config = dict(
    n_layer=10,
    d_model=96,
    n_experts=192,
    experts_per_token=4,
    d_expert=32,
    d_shared_expert=64,
    activation='geglu',
    moe_layers=[0, 2, 4, 6, 8],
    router_score='softmax',
    normalize_top_k=False,
    routed_scale=14.2,
    balance_loss=0.00247,
    balance_bias=False,
    init_std_router=0.0101,
    lr_router=0.000724,
    vocab_size=8192,
    norm='rmsnorm',
    norm_eps=1e-06,
    tie_embeddings='early',
    optimizer='soap_variant',
    lr=0.00673,
    beta1=0.95,
    beta2=0.99,
    batch_tokens=65536,
    seq_len=512,
    train_tokens=538500000,
    steps=8217,
    dataset='wikipedia_en',
)
Below are experts of layer 4 (counted from 0) of a mixture-of-experts language model. Rows are named router (the router's row for the expert) and show model dimensions 0-95. Each number is 128 + 32 x the weight over its row's rms, rounded and kept within 0 to 255. Numbers have three digits each.
Before each expert's rows: "comes after" lists some tokens at least twice as common just before its tokens as in all text. This comes from a sample of Wikipedia text that the model never trained on. Tokens count by the router's weight.

# expert 59
comes after: " the", " The", " a", "The", " United", " this"
router:128100115160167103111174133070123116125106122101135114078110092154108128146136069125121148103098120124124097159158080133122131138121194143176103122137109114123220152116117158106171156160059150084116138105197121130092134170132094083123162162131083114143086102205196116127098162121119206077

# expert 68
comes after: " A", "2", "A", "e", " E", " Te"
router:167099124073138142142119163124087108142132149058176149166151165180157127181090134119076208129124132155109111174155164124195158141127127164138140102143137083135139108112130162097086094124194134182144148125124143137091135129141255147115089145166114125117147158103123139155158071152135110136

# expert 112
comes after: "0", "1", "8", "7", "'", "source"
router:146149157140144167139104162090196110124126150109114123186109113152151044130166133160193111080072088080104075213176147095155107119071142146177155125108170165100155154122132150113155118178069069175109134167094119093108162125117146111128124157123110121150089143099101157145135125135128157084

# expert 0
comes after: " the", " a", " this", " his", " same", " that"
router:150144178135130173104119137110155092152140131086141118158116168158113115123190187084136132134152135060094096171079065123174128158137155115155138129125173185188096140110136147127179149113080168178114153131163101135083181084075066134099152164156099115125097137180154151126121096107120174070

# expert 53
comes after: " the", " his", " The", " their", "al", " its"
router:118159099127138105127095087110156143099146147096165146130139145131155047114165105102115152111088092090132081182144123144123088129154129150134092149138136120107182179097083155094201169177085098117173155117067135127052142173140106092081163178174088109113126116193134093114106099150104170093

# expert 4
comes after: " to", " was", " is", " and", " a", " not"
router:146151100178126149097140174082160159184115149198196084148143176112129086128063148058076102095106111121107145111177124135142124136122102071152137110149124070118109129120096054150112158087153137114137124139178113136137119126121138136128058050172109171151089091165149127119147104168149104125

# expert 171
comes after: " is", " as", " with", " was", " of", " in"
router:092103120172096182103119138179101137129117078163132136158167090115114083097079107099106104123121095099090132132153034175122151122135205123140166084150089091090085114115103144149073088099151178154099144169163165105147133153110128166123127109157140181155131078199148121080120133111148125077

# expert 12
comes after: " (", " \"", " re", " non", " self", "("
router:131157116094100135107122162140078126125149065157111066208100134160111164143139086090108190109113100103138167117131179138135137114206127129171114083162150121119093123174154071130168184140105146202146143160073146100119111105121183179143136146126151151194146095110146171151150105105100084131

# expert 83
comes after: "0", "9", "8", "7", "6", "5"
router:099090132117145114101127203153130127125134112126101162183092110096168079132138092099173127095184122123075117156158144172081148104122106124161165073101096165086082124117192168088096110127129149123060149153165047140163161083072086125105165131103084110138168108108113157118132110149100166087

# expert 149
comes after: ",", "s", "),", ")", "\"", " well"
router:105167151118126117120113093183116116112156104134092178146123139182134087121128131094091096103086104094116104089091135145104107098136096100076153092161092128208110128078175137116104075165048153168091124091092141070152087105178106074125123120079196165118160125101100164108097094112093125122

# expert 70
comes after: " to", " he", " He", " and", " was", " who"
router:112125126199163096126119088123138200132103103057152124096130124148158076128087181077079087099115135088144108118106148099179104128150068071135108130059146150119110230105123121108144144157125109079189130076148144130124090130121152151110145126154181102129069081125127130096157124157114128120

# expert 185
comes after: " of", ".", ",", " in", " that", " by"
router:078091129113135094109122208139131154141132122144121184170105142095162081139135114113161137102174149128103119145154125180077159107141102142153175065104092178088081132121181163088120137129124168111060159151140044146154140085070085133113172151099116115140167112115120185134130113156101189091

# expert 80
comes after: " in", " of", ",", " New", " the", " United"
router:138157146168132145128134129079132129151078163151129184132092154122132144153144186095182199151170138151136162147153088138137196193115128171136089142142078111133196125093177123108095175125107139088095145111114103175129141094128103109130116162145107091143080172180134143210150185088096156153

# expert 60
comes after: " ", " I", " A", "I", " E", "A"
router:184145125075130145101084142114149107106121114163129041111157144147161100139065105190097167167113119079052120153149166071107151083146143125106117108139181091115108077111127114121095103114119086187178134167188102145106136131090181104100089153096097153106155112161121150144158151127100120185

# expert 32
comes after: " ", "1", " (", " −", " +", "2"
router:164122150074127177103170089149162165074145172108154128169169110120099119129099155152150170101130160136107208103116124132108080125169152138090058124171173132123119136113128097141094140069122032106127149091103178140112135084081131067111116123142151099095162153150098113100098093124079098177

# expert 51
comes after: "0", "%", "3", "4", "5", "1"
router:090109154091107097091110183203188195098166133134137142162115166111140093109151124180165132082141187149137171122147102157100120159094170099175152076155169121142155122066138160100071166121116143087127109167076084164143090135067145146111132105111184076126119119135141117146110101158134086125

# expert 65
comes after: " the", " |", " a", " an", " in", " on"
router:144120099089109156114145093171089131103158169094167100162193047140143116085115126160142102150105175114096100123141081147097116160164152169122154199157103124101102088098091094096144117106063114100156144146117077131114092116175207148099132159136104175167105148194101126081140161137158107132

# expert 40
comes after: "2", "1", "|", ";", " Academy", " Music"
router:124123171166139165083102087105062168171103180111167202160146108123162162112123145152125126188125147104088140121152169123146087155067094184116131060147143158125160171084161160069107183101117141159080137097095151091135166105131117088133145177138088113151121191099097109138133123151113137158

# expert 20
comes after: "0", "9", "8", ".", ":", "7"
router:173133136121160168133193036175159149108123112102180174143156097152150181112084123150150152082114140158137148128135096134171133112123145104103081160055141164113154154093168096181111137117104095160090138118108110140106166117155116096154102059107109099112132158084126054110062178127159149116

# expert 161
comes after: " ", "1", "2", "3", "4", "5"
router:154175180116119139096131159167153177144106160157170164162111110161132095156090145153161115173162133077149149107172086142143170088128132097156104087164109095099118135104153164128105184088172094071083154144104106138132156096112113099110195101069127099096132161153169125078136086217101098123

# expert 38
comes after: ",", ".", "-", " of", " the", ":"
router:093069143117094130117156177142069100124131144153104171198104145099133065097121086124140114120168178142084124164113121143114145112144076104152140066133096137150089154142207133115116131144119162088053141132138086105157147100049084146111153137109074129129117090147092164154161086157099190128

# expert 89
comes after: "1", "4", "3", "7", "5", "8"
router:173207183103118163156068142146132084106123102160132105132113173142122096093110166209093134165150088048090150137084191121114126103134160094095108135152174131100095098128151167070115113153139129143098126182154153132130136166114124109135106177073107149095187140149084188152146114132136139150

# expert 23
comes after: " |", " by", ":", " John", " in", " Michael"
router:160095140100119106130128133168095097173119115146107131149068143087180150099126082137166144071155153140098168180158126133112177072107124149138141099145092172204104071112175095146201107098090129056095131147166121165154147064175102172141131165112137127125108158092095149144095120182118147119

# expert 86
comes after: " |", "\n", "|---|---|", "|---|", "---|---|---|---|", "."
router:082083170065076176112156136128159113198094146102114166121116166109140184130183106118165152098145182118165178081181138119083051164109113108093066108159116134125100125139144103146110115090086130085133144154089175114155155119112133102166119133095134135069103144088110083176156098105120147112

# expert 27
comes after: " the", " a", " to", ",", " and", " of"
router:138136135138143137127132115127116184103177134068188076156250129114152123097144098127142141142105197122123100116173090135076121161146127169131175161135138089131107131077112127095124142082063093144130123154123065156141072114141230137159121122095132146166125122159129124131150140110168098093

# expert 28
comes after: " It", " it", " which", "s", " species", " there"
router:081137129120128111092151164162136094144177143099119177126154123151134117075189152083132181088090086097166111086193140135173137101138175072135144118066120109132159117071070170185091095127148118098126143154078143135133140182129158135188168075109090133077117101158168165131165116127142122099

# expert 11
comes after: ",", ".", " of", " and", " that", " with"
router:067085113149119113102130195137139152122116156164112169170118132117156075134113108098183157095167137129069155133152122156095151109125102131146170063108107168090075138114191152118125156099120171117050144156139049117143135067048101137119160127131122143155177102131139179136142101126102174090

# expert 74
comes after: "1", "0", "6", "5", "2", "4"
router:137088134102135130128160171143111124092098134144070132153149116190176092134144114167198120092172088141070114191111148130101112105142143109170154117150144165156162117063175172100089195146083166139129143178143134136172090112067122124131142106120150143201099108094076157100156101131137175086

# expert 85
comes after: " ", "–", "9", "0", " (", "1"
router:149140135148116103107200124177174210127122117136184113152099075133126086138097164166148139119125167151122165205121133145109157081151167136118097184171120126154140160101142107141135169122161055182122133063120089155118133092119106106107077109065177130107155158102134111159090166118153093087

# expert 187
comes after: "s", "5", "4", "6", " County", "7"
router:130187145128093083125097167148122087084100167108087089168104122182110088143101105111134140092071105132111102121083061136135189163107181114138094141069104131180126136109160078149166128158139173146096120124087065127155146110098149105124159103092130121138043136125162130150153197160147154172

# expert 54
comes after: ".", "\n", "-", " |", "==", "==="
router:101081130114077139104139107118129115218126100122121136164133154143167133038125111115135123136148146141101135089189114085106135117117132115088142092155093149117086100160125153126083151130173177207162152159181136096149102096090126129151091151134107146117174171124097119162157073079069171200

# expert 168
comes after: " (", "\n", "-", " |", " \"", ";"
router:170092163061142174134140141147058132102155056111140183137100144085144160096112121215181102158119188169079119110158151045087164156119176142129104129130107149125087084148148103134192144099127136126119117137114096098121128093146118142131163117126168147146154095116113140115150167153110065172

# expert 9
comes after: " ", " A", " re", " Re", " S", " Al"
router:186136112095149112095131085156137100135105140129167152174122115156113165183152095111150202165108122086129111137063059148125133074170159186109157129171089072155084114106078146083135102126123130139201123115134159133133161115102140145109091085118135107065108104115112164205129133090102081145

# expert 132
comes after: " was", " to", " he", " He", " also", " and"
router:083128097146172087118134075097144222143112119052150123105136150127113063086113185072066083100119129048134088137090142088168123110139082066131094113057129136133120180114106091124140137109140119097178123097132143120138120164107157122144148120127126113135109081094120116087159126170109114087

# expert 79
comes after: "0", "1", "9", "2", "8", "7"
router:139119170178159110149153195143177173099136112073052150159109112133138097132108104136139085160163151136117112190148092168170154106101163113183113079160078147142110123079145171123092172097127127153071149138122115142164179107126081077175123140113102090144138196108103115132129115175110090073

# expert 15
comes after: " ", " (", "^{", " $", "′", "_{"
router:128140147112099109099168129142051115105160120099175132170099123144061190123086166153160150120133181100165177046111075137082161096147183176104075203103117142117142136123099112145160133078170067153147136112088135176110121137137121091119163132092129094111157169127113123130144161141112078132

# expert 67
comes after: "\n", " (", "-", " \"", "==", "==="
router:140117178105156192133153109111160150161138126137124200166078116113139166068129151205182113159127125139082067083157102133082141125151179139130132133176066117113106101171138131110184092115123177157074143147096144133105164104090087167107138081121156169175129127125095168134128162115082082115

# expert 41
comes after: "0", " ", "%", ")", "3", "4"
router:097119144081080108131123168144177116096119147079102157164163070164144069143105091195140189077150175142164173111113141095140140104135159122158163109150193138141139148112112088138092111154129117102145120158086159092033140097142134140140140105083186103085080178106152172114147116157100112147

# expert 30
comes after: " the", " a", " an", " The", " and", " of"
router:103158108130171080112107153077153127147111071108130066102125121130029110064073153109120136113145121083107176112164084132150099138157135080149087116097173092068128106137126125182108074100064134100070158102131083133122162156162112130115110127136096144170096157154176140128153124096110149073

# expert 177
comes after: " at", " University", " in", "s", " graduated", " member"
router:074193130133136075157114139167102108159076093141122172173132124090121076077089172118130063090117132124157080100141157105153188086128131175103168162123107156177099142153113141135166118157102131080193147089092145125111111143152122179084153094107095100214121128154149129152110085115131161146

# expert 190
comes after: "0", "3", "5", "4", "8", "9"
router:177111143118085200160171165150133091104170124094102134150165091155117129094125161153159166070148137077158164096161085139131138123093136109120104174130155097176183108099104120141125100086147067163106144109084121171138086125103149079171105056071143076111153146080136106123175128082134121084

# expert 145
comes after: "'", " as", " is", " of", " in", " for"
router:080193100191078108140088176164106135129159065159112149158166096080136086116069110158124082171117075129130121084110110134096109124156157101174121158131130109081126170133097065154100121139149128099100139123068168083131094167149126158082118091178111153214154116136167144153129147140126135110

# expert 46
comes after: " the", " of", " a", " with", " and", " for"
router:092129095157123078086092149164154166134136083129133134136101150159108096114084177108104108126082089073106145096147105124162100175152146089120113105150203135101069095169122081177147082066114139068059165114109103117133141177160108111126085105095094184114105161145116094099136119125124156061

# expert 36
comes after: " the", " his", " High", " of", " at", " in"
router:172121176178155098122150135093083094109085120139073132141106110134151128152156201098185097142145157096150145169131085125181088128053107196148156148152129173164121136147117146084129170134127163085112143056122107110085161095132077135114173113134078071171106080135103101154140148123177146133

# expert 160
comes after: "\n", "-", " Historic", " Rural", "==", " railway"
router:132112159123065082122132100165140096146128181092105155093114096179128143136170172176159111112140133064149142086142110152080087096140108214133120119084099127100155096139127150142169165167176167130145143141106154162149080197093092156188170122092114113092133122141174115144155149078102189150

# expert 10
comes after: ",", " in", " John", " of", " and", " Mc"
router:166104178129100091111115108126128125093148095133099145162084158106116139063155188152179095113139143117114136161158130152122150116111107129135184121069172109202092168128193162124156145114141166102066130097099121134186120114195110129114176113152202076124131169128081162122081136135126074172

# expert 75
comes after: " the", " of", ":", " in", ",", " |"
router:136096138074128126114195088069157120130159114166130143129139168138038150075169118127148097132133198174091129169135124080071132106138187081097151161130112111124118106149144101113135121173114125119094149171135106151081106075158104122110076120123109136176132122200127174190165109135111159183

# expert 146
comes after: " ", " N", " W", " M", " S", " T"
router:170107194149146163107110147141126092100097120122121107105073087105142154158091137209203103174148136150095183138103074132094128124120093165082088130132143173139101148153151165107162074128145100087107159112109152183082183123082103086135180110108111121131093126168109142085114147158069091103

# expert 136
comes after: " of", " in", " to", " with", " on", " at"
router:096174122106112117128101110175153115148110049190093161175166117101060063113086087086104102123079162052141109106079100143120129107139177115147162134127122116084145176167115140182117116137143144101087089144136158116155116164122115134156148148131134192170144138159173149106093167134176123067

# expert 162
comes after: " ", " O", " E", " T", " W", " A"
router:106117089094122135160114122099105082113120103196109095135141150153086165200127148108071137131163102093122135139143179145111143166100133122093153094123108117114136082054107204165112176074157110167159148156151161146114175156126154117112117076151181139107130174176118185111178057168130152136

# expert 22
comes after: "-", "\n", "===", " (", " a", "=="
router:116123151161078187135177121155073139183142093147140147171102158148118141112115153143173082123128088135090178116160058139171077122076184055128172115160087118149085087151090148111081149074146177114167152164111119096158131125144127162102102130123144149190115133110080090118149111111065132137

# expert 122
comes after: " |", ",", ":", ";", " in", " May"
router:091119159115114168123139098148119196080141152088160130121197128136137149105132112183167100147131165145116106091121082155085157147131108154116173200105111106151117120096144116100127165083102100114106116137069097187172067118149202137216164138095150145176109105200114112116139132126139083122

# expert 124
comes after: "9", "0", "8", ".", "7", "6"
router:186134148104159144149194114154169136120132132113142166145126137128123103108114118148170155091137115135132136129180054121145110102087123106121057163085174123114128119083147090155120140097128107154097126111133136164096143146159152052168084035121092076121164180081141071103053119117167137080

# expert 47
comes after: " it", " which", " he", " It", "s", " He"
router:087100130146162146100099154121133131139149158126107163140193147156152146096147121089100102136074087112137075061158127123149169185170128066148104105096119155131125099080082123096195085152100119068121132129175158098148145139168165082134124076092119209073079090110135141095129104144125107078

# expert 45
comes after: " the", " |", ":", " Best", "-", "|"
router:141084106130118117112143107072094110145159099111091091077135094153101130083155125152169159170152160147109163150167137134107119077127079140099068116155183128087199170150119127130128135152140163087084149103154144052123136128115096120091189138165077106198185168138110153086144122112096144193

# expert 134
comes after: " |", " the", "|", ",", " in", " of"
router:084079117141132104124132201112122172129146121133119168199129115103166063125132097121174168083163168142100129136148088168094143128142078126155188071112117159104075130108184138107089148103079160138040142162122050128144144072071101129127173135090127127153145119102136149134138132138116149087

# expert 13
comes after: " (", "1", "6", "7", "8", "5"
router:098162104148145153164130159130125108108151104147092149122099078165157177193099206185175132163169108156127154137111114129135136110176135092193112149152112162166162121114074097143091188129099136125121127118083156187165098160094134139111124137121147055149073071105150151083146064084125103140

# expert 176
comes after: " |", ")", "3", "0", "6", ";"
router:099065185133147129093115164156129132133082154079088094181134108166170149157096155097183121154148158148091140093147124139098124090129137139175158104089137152153109091069169137119155118128084175181146155149099188143187146162067109127144178117116190108157125147184082185102163138137154124117

# expert 182
comes after: " to", " and", " which", " not", " that", " also"
router:173089078202125134120144079083142134162145119077157094067141164139160117145097114078049126077115146079131116116139140094145148144163096086116131120060106116197132183141151114113146170161183124092129152115148131114092129146108124128173173136143145078111043110143149099085138106118153123084

# expert 181
comes after: " ", " in", " a", " In", " an", " A"
router:150130089075184138186142159080131094112104158176122068066134162168147113165171118135107170175091143176103143126119172107156138135121088105098084136144099092047146105042117125119116096134116097129168121131167108109082148144115137126079103107118114151139140074114167081154156138087099160182

# expert 24
comes after: "\n", "4", "3", "6", "5", "7"
router:118184134104118092138137171165184117152152096157117186200132087096136148185091120132167143098146184154145157142114155150131144101108113044167138106123137143155182131144151198097114102179182117166117012136113076112142148095082127127128153119131114079140133115096128117119145099152110140147

# expert 155
comes after: " ", "1", "2", "3", "–", "4"
router:148184185116126106105152112139156241124140155111183138177098126168112190171113160180120115192114188116168123140086124136104133114099156170129072113138116126123134109111121132098114105088172057170110131134150084125140158140102081094171164149145126137110135176123102124069115143192130099112

# expert 42
comes after: " the", " a", " of", " ==", " for", "=="
router:101122111136122133100144169152123136164105146137137169187125148100135075101109100116148157069150129137100110129170138163072129147103160141190175079132096192078081115097184140096127152139091169095062162156106097175123153077064104157132176195102080116102143126107122158163161110127080162132

# expert 115
comes after: "'", "qu", "min", "’", "va", "st"
router:114180089095094126179090167118153101090111148113078112076134115106142079192165080168104082175137129104127159105062173126133120115133070173193094152161100164085148148127147122107119143131085122173096137117107101105088137161175101134132082128155150087201188110111158165136105163105145131125

# expert 94
comes after: "-", " |", "ed", ":", "inomial", "0"
router:067138109132137168097163184159131114171111173142144151118143112116103167047139161161150138139141148102117183132129155138096170132089149113164087130101116127182173088099104156106077144121131152086157126155035148130168144166082095185187103168160124114108153179099134084109156167108082133100

# expert 153
comes after: " |", ";", " in", "–", " –", " S"
router:082153119128093117129136143132144163110117092135075172128100114135170113123107125129186104159140180143096181147124126184143111086159084112133196087174105164112102126160126194054067093119126160086066159150120091141129162115073069157154162120133067087092150143152101150137159082160100136147

# expert 129
comes after: " was", " is", " a", " be", " were", " are"
router:170139097067100108140107130095179115178105087119142062127121131145083143099123122146061103131152096094126165122095123181177082059169075103145111113140168151088136174130083161228080133074157102161158132106119162123129146118093141109119161063120108148114116110121112161115147084094135119142

# expert 109
comes after: " |", "|", ";", "2", "0", " September"
router:157083166075207102116196098173089209136121179127072128164144137157157088086102154179146098106140145095097155130151089116129110122112102133137133118188144155200138091082156095088152113132162096110098084134090086160141120103090120150101129144086124131138110111117122115121137123094120058071

# expert 148
comes after: " |", "\n", ")", ".", ";", ")."
router:099127165107102189210138130153080176162168155067105115084155112139081147107082175159144153106111169169159127144078095142147075193130116150162151096150109144112124160094140082085139103065126141144163098154124175105061133115098128143168160153095171177133127168111112119144113115164088107140

# expert 144
comes after: " the", " a", " his", " her", " of", " The"
router:130088117194173118087124126147118118085142138120165142096150203097088103165128098138099161097120099096133105135161083165117074143125145193192127151142140160191076137158153126187147068094097147118086158143163125125139178190078084125137146153090085122090134148144170129097136128090099095084

# expert 142
comes after: " of", " in", ".", " to", " on", " by"
router:114107117087121103145106093147117100161148074183102143171121127138038105122074108088112120124101196103170102113071116145131123118152164087143145135136108100089165191180110147161116116177117159074089121148133157134167082181172109126115098154145146184156144205144160151113110187104113121094

# expert 139
comes after: "°", "″", "W", "3", "4", "E"
router:140104140122099205170163194153123087130138097111115161125100169075130167078154150163191116107157130118140175114147085093131118125096154125086067126126102117212151107122111140180118081113140121150118103167075182134102102109069121115174139089088170094098142122084158108124137104104087075101

# expert 175
comes after: " ", " re", " Ca", " Pa", "ob", " mi"
router:204133116102056134094092124186162125114109133102168141148146144106135151138103077135097146080112085133100112111163144138152190182141147134197169119127079137095143141105162133104170138157131068185151167160131102146058152096121173166109133178147121084116158101101088162166163145136110103187

# expert 111
comes after: ")", "0", "4", "%", "3", "6"
router:096129139111062114105143155158119110096107170056109169129138068175148154104146090160130146139131166146131087120076143122150151127121185182075113142143180146115125148160135106111084152123090146100182104149084144124101151122152139169066138135095173115116073190099107075111132097157162071205

# expert 95
comes after: " ", " (", "–", "===", "/", " $"
router:128142158125081087098182080183098182127158141102181129160100091130148159143107119148140164081108157085087086124080100155121115122148166188124108175149124089096105196171109090153117183089169064148102155107180090135142128089127144126106131177076153149117167152076116113127117187140120102113

# expert 64
comes after: " the", " of", " in", ",", ":", " South"
router:135130138097144101109120137119166118108130139155140139139103161170074115082116183172182138115128173099088154163166148124113153098119129116092148131143158087084091064184152123123188092164149119077096166154071057185174136071157107153098151157135124062151085176177125174133133143096124153142

# expert 172
comes after: ",", "-", " |", " of", ".", " the"
router:115094157119174124126146183145112154139135134184113171175137121177137114109117090108161137147183157152073142139148159159106178121166115132186179095082094130122100133123178134076097159148125190103055132173164071104185166129088083148123153118084072115113167137139103176150145110113094174144

# expert 5
comes after: "\n", "==", "History", " career", " also", "Career"
router:061120156157112121140193083099111142184144155112088095189113034087165129155144145171142186116085113120160065109083139123090130143168141130111129102132153115121171088157131133101103135110153126173151145126069142043112129115164105183135166150167109120122106106126089107138141156180138159083

# expert 169
comes after: "6", "3", "4", "7", "5", "s"
router:102117153158128099162117138106149119116104143130096094120097081171140080127109108192152079082097096110100140138144103134143155158100167108121120158097120086213157174054158132128096115168116162169075132129111166069145147082107155096085153127080192155116120154100158138176166089158127074181

# expert 90
comes after: " the", " a", " an", " The", " for", " with"
router:093181135072154166121128133104149108156113092122168074150129162118071070084130169106095109067099103082107131173156156152114075133153135088131119110139177141149109081167147093147178153081126156083120164121084101137100116203171107135121119153078096119098062134150176117113128077124130118073

# expert 133
comes after: " |", "|", ";", ":", " October", " September"
router:155124171100172174139179153145124230129161133128148067163149128163115068087121165159145086118136177099117163119100072136127146182124109159104145112174149157214157135090118131074111132124096039131113121137085111129157092106109094155174140132126113138154132132098148093120148082123098085115

# expert 151
comes after: " of", " in", " the", " and", ",", " for"
router:074078123145116092075135169136101158130101131144103147133117171114155117138138099111149180092158107143096165194169079182067162075106077131118168101084127170090103108063173125119114127098103166103067156138131077123156138126091092136142178114104125116146190117117159161169139090133085185110

# expert 147
comes after: " ", "1", "2", "3", " $", " ("
router:173147151082164128104127123131110131086181171107175148171127122139058111140116156063155191069155186065110109059101091132134094150138148149085078153133159093100143153107127077184101098101153097152136144072136133131101131119093151076079113054119115110103178145123103121132108110150144116111

# expert 63
comes after: "\n", "\"", " Awards", " Drama", " Actress", " Nominated"
router:080091143130156086116139200142137093124069132159118165156111135179179117073072101115155128119146168079071104141140140170099194091147066180156185087138114162093102127138168180080104148133143179113115151155160098121130130093094075117106163151142079107114101133100085133103145104152104106117

# expert 180
comes after: "\n", "-", "|", " his", "Senior", "=="
router:074092145128140122130152165172127128137179159139123120146117102139109160123111180170148079194102117139117169104075080140148099093106108093142058148133175141101196129161135092121099179156127146074163155112079129110099165142107100171085140143174085156180113098167118085086147121130152162208

# expert 71
comes after: ",", "s", "ed", " well", " due", "able"
router:071184156111142116099111153110130150134148066134075169191195135175138124128131132082100083098121083062123086124100156115101118108143116088118155147167097132175103082057151121151159102188069151171118132107101137102145100097173112080105115098080164170117151119077108172121095117129124126153

# expert 156
comes after: " the", " a", " The", " its", " his", " an"
router:100159116136185160121143155100143091107128109090154103123134119078107109173189193084105153118148134107105128115174090154187077143107180111114138132108160143123096147141141125081110183134126135133114173124090129097048146190105100118174138094157111073065154112176106083071145067141153133086

# expert 6
comes after: "ed", "s", "d", "ing", " released", " based"
router:076168110120133091111126100160140097132083063142124144148200092123109161044139131095088081103163097081166080151114157107138143093106153125155119134101100161199113172160117129147124104099148173061178091108090170054109123139079147165145140126137141091158157110129106108163097107142154154164

# expert 69
comes after: " the", "=", " The", "The", "-", " of"
router:065094105131115104112118178153117164141157108139145152172113131088174092140123122108138145107164162125096139149141134168068153110127095145171170062140103177081082121106194171098088123118139174105053162164154047154153137108061092131117175154106100107135149112113110157121125093160084169095

# expert 119
comes after: "\n", ".", " |", "==", ")", " ="
router:107127147135097166200175142175062096195148164106105099097177062140078166161101151156136155104105171179161083097108078149149130170143099106159149129137091121105136224094137119164181064101129132125158112143148128118097123124103115135114172132075142137134144170128158169139113106154115130165

# expert 14
comes after: " ", "0", "2", "–", "5", "1"
router:119161170071136165096144134168142114101107131118152110133186078152145090120150151093126092059124158132061149119137165123092079100111172098100117150157148157118118111080165139185105149085093065105092160156083109173133131091067080093164097162102155090100160163094095151084134151105092154155

# expert 179
comes after: " ", "-", " \"", " re", " un", " ("
router:166140104116084138135135103123125142127121183159136141191129159216145181131087130084127184106092111139148108078123069137100111134156141107081141143162076060125111114151054132112094117117153114162112152162186118127145121123121147109095077053089133177148134087144136098161131152082081111191

# expert 81
comes after: " (", " ", " N", " C", " M", " D"
router:136084138114128155110147175131105084129102111169119148089067121082163162163137156129207174114145155159150158092169056125133072109159149166096074096115170152166102109145156159138134103090132148179109138113097172149090166130129086134157190069096106134152094102139101163118151109163067103086

# expert 34
comes after: "1", "2", "9", "8"
router:143177140114160106144180107162128133107155123178176137170145071142139178159084154189153174092140171096124093115158142115130141124128107183183090133099105094124145167105172140131183188101123139172085145064190167170127140147160110130146087118065155081139145144134096174145101084117161135098

# expert 174
comes after: " |", "-", ",", " by", ":", " and"
router:140079100092176067101112128108146119171136155158140146101126161090114155136138128111116126142187127187092140109182101077082163141155165082160131119111172139177103128139143133103163162159053143079097053066163115132176135098144112141107118120129191084095136137078090129138130154130171123197